Weights of a small mixture-of-experts language model, trained from scratch on English Wikipedia: 13 layers, 9452 steps.
Below are experts of layer 2 (counted from 0) of a mixture-of-experts language model. Rows are named router (the router's row for the expert), gate (a neuron's input weights, with its number), up (a neuron's input weights, with its number), down (a neuron's output weights, with its number) and show model dimensions 160-319. Each number is 500 + 50 x the weight over its row's rms, rounded and kept within 0 to 999. Numbers have three digits each.
Before each expert's rows: "comes before" lists some tokens at least twice as common just after its tokens as in all text; "mostly gets" lists some tokens that are sent to it at least half of the time. This comes from a sample of Wikipedia text that the model never trained on. Tokens count by the router's weight.

# expert 5
comes before: " |", "|", ":", ";", ")", "=="
mostly gets: "–0", " water", "–2", " program", "–3", " football"
router:484547536494540449537525481537516468519587555478446480531527452472473449579474570545452569495635513526362504522523378460466463538481434524505485547534515467462458512563475532429527447449509487462530591530570579529547551454453518476504512488457484457472493402555471562501534527522493472534455488531545543529439431403501508508565579456574458462488460395488523463570489474481471406459443577411567537532545479570510406554496449416506491474549590532576484468575455457425550472442458541
gate1:464542509558556525502470500408512464479499556465478406554574447459517493553465500608459528499474485484547478594557504408532420464519551515485527443606447506523433484438504500550523396496551532455488565472414423509473469455556541390632522504548494540547464491610577436527564531451475597495535450377536521348489464542505555536546566504487492545461512519481499529504508491470467496501518497551503406459474458550446500367421500435440456429523515578488494497444397459509553515488511476
up1:549503507449391463466512504638434528523585522494492527456415490546449519495537493461506548430504528505490502493392411536507570524459466508542452529467443533480572485517455509448471549553526478592463463506520549403507581541450476624372515523609492517420519485414430559525464495519508520534508496581446475589554400468534522561474582457518513492538444557523454462548465402562498520493488551523541522468538549487532454591534470545526510534507407493486455526528491563538540495392484579
down1:498463542440554510486540520457561389411459543338501516445458495550504530476538494480455455421507484552526488502450476392547495596582453437470434384441474533574540528533372419517508541475492457467512486469557399553492419535533456576484495471555519440572445490521533491558522469437448447493430514483593482595537481452436577438465516501537404447542484490530504535476517478451462434463551490542514478488531476517411472546617537410474514486460539474502503477556584414491507455504476529
gate2:475490580526545486443551449435474519464479463540582436485467491475523468489483576496461430428504569432578422545533532500486513486578529520490502455515667450503479452471462541492582577442433570523483427511495440450491554416526417502441481556492493508515487473483537512474557539454462482531442451488485544488569522545548579498536528509492504486469490411421414450476500524441534597369549415593556481504526414453507507482496477390528510488567465526413440440539560582510527586541510530
up2:519535478463467451549486559467560469506506558438482565519542511524499517496508516482554473454445466546486544517525466570408568516362568474503520472466410624472549473471400548458568501495445447541484551499438467613522420543505612432554571519453484509538468493517463546585452467502479474518558523523489548590419427343494403494498451514555460515507555546405603530542494549538503484555467536470446528501558576537483437461436506515504511521455485413628589459493450461509565509501531457
down2:435444598433475448468536524453588536481460436495528488522500543590522527488504486483481504493478510512484482498502488514440470523500443485333512465468588537447481509522588580499468497478492547555504546490613535584540451594421505526500452529445524557467379485429469508409575466525579477436496484534417452509537465502410540535579523405479548609430428462432556526546531462502522516532569467506560484531493532526544485400377487498492603504537473517585471462450563437488518554438449508
gate3:504553504516629575487528468468477438558605465452395477516528504434441620534324473478528445449519482480443505477383538441527484550473524528437502546495426513558439448452405436377475379512582453487482540496434509509588479545440456570468463482478416520501492458607446504452528517417533448454499463521497592409514520504503431429469552584527563447484505429411597479473464482512561434585442443470489518513463476492512504456460528499465462492499488407373413479555430496514509473506469519
up3:556399455467443590470429512535479513445491482511602544526506485572449469382616543540552473448520481486572532526541511535436604602430390440532488514541524500434485565527530382562423503499449434535500568468547528551436470451580460437522386481462519451477538495487566454566512576523567529557473549544468489554531550544530411500507484484464570537522482562495470501509546555431468545416451503480512464477497544504466508533607587492475393541499469591535460512490509432483519535420448427
down3:529501466520430476584453418549517459421543470544484501475461516471466499516486520476510465488567508512501580639599512527604429535438522531510502593285501490454489525539521449512425472473492470471558535462492479493423462477485516482526415524439462488520521448569520545503469558466406404549569505536492491442465470484567487505532508530522481521562441427531471589441485610528471537525502507499434455498464497591501438462512462482551448458521465482498503554490655545516398511421442493
gate4:509463514428443507568504505504491470530486491513493518505479495437516479646577436603441512474529505513450451456520537520513501358423572477491412481421499440496417420588513600425429501577488435485442427512626536453516509498505475538468509510528601469561501403472445438480486551613580484521467542481521475541438398475503528419549493448550462481591452442489502451422512453456475449544409546445518496549539492471446524572476524426479425607516576528491427564560506547572537554490409505
up4:585537405450541526493530485527526510512469485535505525484469593473547430593507437570489504549501552465506514430394495468492546436508465472471423607505486425444542512575484517531427531424451509482433444455487519486497497518441454473550407621598456491543473415497501550503594487569610553515527604485500569514446449475509556470529539491563500668567444497547422538600480391500597487485374486513589513507456524538453468487523478452446508542491510550457442586604458552505464499553463481
down4:597438546651502495467422467437577464483484573473556473557531504416499546484486509570494481533526507521490563469537564488415456480527512575465477557524423419587518465543521497507482486434551520556376522448447586514430367517505497493484444442511434563497437467538409492561507557492505456423485527482463363553458535503591506526520479487507471622481598504514477515466493467556518507548609613537425438462552542461548499412503489622509530419551433517487459460437548527533533510464516519

# expert 6
comes before: " the", " a", " ", " 19", " his", " an"
mostly gets: " from", " in", " on", " that", " and", " were"
router:474473543508504481458513489559508415481413564477444505453467486502521507503521581495532467498501508458505486504365487544412558511585482479543473467533522505497546545507486624474528487522518476389468507529538477491508423585484599550450597504432534502596587497471442417428530489512569540471519478485558584535561447413474527548568460555515497489512471482553578479510425574597467480448580529485465440485474486494452490567531472444531506521514496516484509537512579518575601535466511510
gate0:522490472584456522474522490461418504553445525513463528444530537538478495435467506413419523538484535436529480438449525491525472459555570552554516616442441429434507471437497521503388541509492545454547534471450513561447381566540480598548564515587504476522471452544453608545465411549520538450457476583556581489600415466443557476454559591451530506523502470549662488434515496463628539493528476492533585524485528554477534604525575439484475424502473521444477446552428414407515538440462477
up0:513521542495515511548447423505576481457520407466450494495534434548506486530471484568594507535480517540500527487526489511474528464462448454499523438521548496486446509585534462484517393524574486452462463486610486383600543513458480397470409546353437570486508475484502486454484606487507440551522493461449451490334557508503407590540405412465498429476465556448416531583554528493398418431498496461429436348475463526408468417485383538555539462485416480479477493521538423606458384580432492
down0:464552483502569489529496453543567445513403505494429467544525479521493475521548536597483478456507539470494473460498463437448433419487542534438442484533546519501541560499486457475539420451512502389517468481525543564456429521496483498648487449512463482655449616485471501489531525595520415484395577514439497476451619477466522547560436571469521479511457422529516565518515503520420478582578550507452465537485455557411500461553456519498474563571494542555423493469461486468447470492578508
gate1:444485478532498439477437518489508525454513507509346504548518498543558535527464562468475485526528482499457397406588487406496462529457514442371615485490430553488505456514487467483453442438467477522429533462487473525477486542483454526548481514553530514433514564445503441552468513438469503503408490442493494504449534536447521632465471513430458547550476619519598437571533546474493514562487507576549512533482487510525465482535483520465470447475474564479454479484422536494521601544448583
up1:584512572521457503477589484557562548522486506491564457446430475498477442508566499553547512509456574476550613582430503591458512423472492561626420472505511406498499548502457620548543510468559545562573535520498567503551507520482533487470474453470449515554451423556501555457542477557527474569599528473530489456478462518561564463533500459556530429492557418446449604449503523546539480373487486474465501485549448566513479511530483484478451536460507456561518531518491574468497455442556468
down1:540513546535548448491526475462464542418555495525576484392455537584536506532578567473542557514531497440452594493560516570454542508527488455562413327571457555474533485489436487517416491515540482488510499511543422549559414556563494536531596536475478539503480567445538523417428489490485397538460546425547554537418522464405439493550505492432519539590495524477515509371456492501512522541472550492431507475498484521489549495496532514511502466448449486527548478455575580492518477446470617
gate2:452528650493531461546541482534511460442430542472545579512547516509563465533574388418509468461473393479532494578418564534391495537477459573507548453467531415547550590528509456518483430584394506508477557538519513505408469605462459450427453523466479554490503527521504478459520607454390456439543481504520591486452565573500406524517448554494563549600531537505531504527518546509434456490475527548505546547503582520617511578519561439479573431411526516543509398482498556457511525461403434
up2:515495510526497443482500513474607568524518569535572459552466410574441445453462478500475523441484450427589485416470590596457438423564519535584415497430583490525555466503467537597553518523531518533554490446528518486442460480479477493584550512523535526542475469546534500520556562509624474517496456459514468481511616587444567510440437446547447547502517542497436485559508551505451508391417519520544558499564511526579474533522572459443509473591532488565574549519541558539382486600463530
down2:412508541516434529552510453427519422468483580395508423432416470459476500514455489459370505429477571473532466526573470449433551490488501502423431549577498551459443470510458467532430542514450563571577502418481554549469558492536478514415460510421506520468522513543545443492578564550509459514585518458451460426491565438554447433471487489508435460466427592474413491552494424423504503522607514529501521406448496546523523568495404523490496506452493535485603566518435400596409549613586467
gate3:536487523510475546400532562537488550448509476560594516511559551441526458422403518459480509468487508469519503464525407477446476506580436519516516499520407434404474579609513529527477510482446567500458503529463461566521539526582483514494529464547526589499470532523500532522471592478526477484469508422537465588503426475547489508565523538468373550436461488486498488475367484451593567540524570452479530412440554414521569436564505564465500483450504486428504466611546436449452537466521476
up3:415585517451518485520528425544537476467430487485472559398416453511498561528488468539539446479445588461525495528549458458463455522344504454497424537491472529484509407492577531458417534495575553589477389559481528457529479418453470434431506528419509420429507531504477516476607459537502516489592465559475550433471543484529466537539444599523593490488477540518509484516522555601366421479526555507565547569457462592497491498423509516533518594585438508526505492448506498539556458507498474
down3:449480566483554464422501465440510513471487429479346577495463464495468560575458484501508547459594554514431470561566502461404538533509481433524468588449517502574529459377592559513488417548562527477472457525519579539521466512536491468551500469444550443390503554483537500546441455509527480527514563561442527465454558450573655457457451513396504451572575552498554482530439456593496545468547516442521508464438528456526376532388492473492485475551481475475503484471489477570522521515527436

# expert 2
comes before: "\n", " ", " 1", "-", " 0", " The"
mostly gets: " |", " Mc", ";", " 18", " However", ");"
router:462588498494502404412526527439590477512485568429489460570492482502556439539525570453494574571494538541507528542528398593412536607493490541555400478563517524452506551537431520541497495495530520429482567542567488562529438528556629546596565356421501549558534538481499458423528580501553630548527483482546568495477433529473517587601450459455510421565431493595519467459482596576458538527506444493462471513525441489419510469465485431515490493472474539492526544515567534483528506433475545
gate0:505465545467564521563466438510440539508508567621492521459525482531454497432500461469480529469580473561563498479571505592617520503482489527534484553459496485518548523535500500535526482591584533593487449516494538490483497479445483512460474567515504520519596412509553481533438485551547476527539497435518456528421438441534496505589541504497440606580594504551625462441535545478455561499510497384516532533498522442492464524532359441548502514494492514530463532453583589540475588506455492
up0:449497579507499513557578453486520494572515453548539454471463494507471535510452474447531517465451498598495554529512432537522462549459508477588456425480517505532601446508600502499489538524403600473499570600477518439484549529536581516436538451532490558551492541567544492546592620497457422525464536559462487370526510450511437500434506546477446428446586571491548460478454536463466496443600500642460518420532533498486436475509534459540349513498509498501540452515596542487500415461461548
down0:417442458499511499456488497449525529514429498421419472635480470538460545556448546389492505471546582515442405507500551485578461608476434517518485537467535535492506490500446530532562444557519421453542446443520573558555581465428413477407449484496512542393567550498473536467462454505452517493520546538501423353448502454544532484546421497619494637482428515551552449454488477590496551556531457491437568556463480410527511519538492484538442556536484463426428567516568418494440580565547542
gate1:498518469496479514463406457425512501531463547421541451530504493620535500464470552473487490515390467527521457416532567562473514588551449528478506514505434423422450599407492491555551517531570543551514556565525600530513471523564487476604541570594350426495546462444568567575481501497487543435541507490569475463509544454440594497478528563540537444453445579428510425550453454513424503502488462435385452448456463422545533525639522482467502430498477556490448532498437522480518514498496500
up1:520444551550541517515490492497561500443524485509499602489545404424540507465527382445405515544545561516525445540513481452399545523470565525529466531444577593536572559509576504567398448481473561460576477420512421455423471448522539505467539467572540515453413583616564485411484497530480451576449519563393489486441538476520425419501501446449503504493411436641449532425526506465548562467480587478538559479465522551437570468409522560555529564480517493545490426548464531617435496513509520
down1:433593595519589551426460511517480496490461496473518565520519573473429491499509477483547532495423439436529492441450506568544516454509553486499571553515508444460476479456479463491516489570504460490504454495524466575567421509591469482396463605545513401498532381590442485426518569453347457489527507469495533518504514497424447587460480438568519431529518473644528431487488596571523537628467455560474423458515513476580566481530403482513536493450519441528542519451452462516515508520440578
gate2:532547447498452480468494487487463450461487525567477501403500486574553530455499505515505490416565456540450476445528504455418496515512538498630549491552519488403485506565516529629493536518360515428484473564501388532472486567440584516491602518527451473500536482560548468573586482492491533460550560474469515583528473471499565469494458548482507639459414530472536502464530528468515502459505492459511524578484472402469483493467533609557435624424517492449586481541518431524510575515457356
up2:501416546446480571502478464523569602566529469498539492599543559577537527582411531466527552477464567537496468372457559576518507447503479442442447443533489520532550488450497523440462471502621496560532443438464530507487583473602481521536436490533495469500501422493423412463569529467472454570513448505548426480541454574525498537500487443514464499550597439425547533531559526491539520527573481535545441491557587572498541493581519379489484488458504487532481580532489481485506513466535566
down2:551494532467577503481495545457414430511477477531529494554572451562510525490581471529450447569511501591589447475505457528421553482397567522508554465533543517482506430569564517584391503517578512505510598561573458535536410579506510485475422472523508476448467527607510474526517494428444544492522463442429584470514575470528494532537555513499553533553415422568466419541442490471408475468500464490497456578544472490491473496528521495540527419396512455496512515589477445398543533485439421
gate3:496601444606497452460562460522517456569466483460452447480435563504546524584506574529503546532462492522551462526451471445452540529487532478565439498427509431498525467459512446506499533567419499503513497539467491494564512559561491592468459642483504403510492492574511482499449497579521405417449555524559479432492587489411584578495463515555438516561499476426411624547568461454426473339504418537502465519550519497519558488486512558482500444540461559428562464527420564416474478457587506
up3:490530594531556544440445508502490504466428438517606464497483424504425530436471372458414461464486559462427523534536489521523535439526441453453493483514527534500500461544439462578435487459519515536543515443490508562499545533477539447543495471498473606508393573430501536486511576385556551505467561456414454575511476568527436467483423548510486347550390499463592418472468544529490558580447489467485558497621473506503465526485509441462459450537531508540478532443503412518549501501583449
down3:477463580427455553462540474492491473511463441560532499493530533520486482419492525446437517517511514463450522505520492519496552490430422469476440526510607503495569475460517584434476515482481527499462537486491495506569506549440495540477525562528487430544538459427516491542586448431565567624429515438451494439480446507415394454502502484503416447546504531555520403513541484487396613485478482510466430494512537539629543443440435507435480506392467512571558554478459525522492607460516548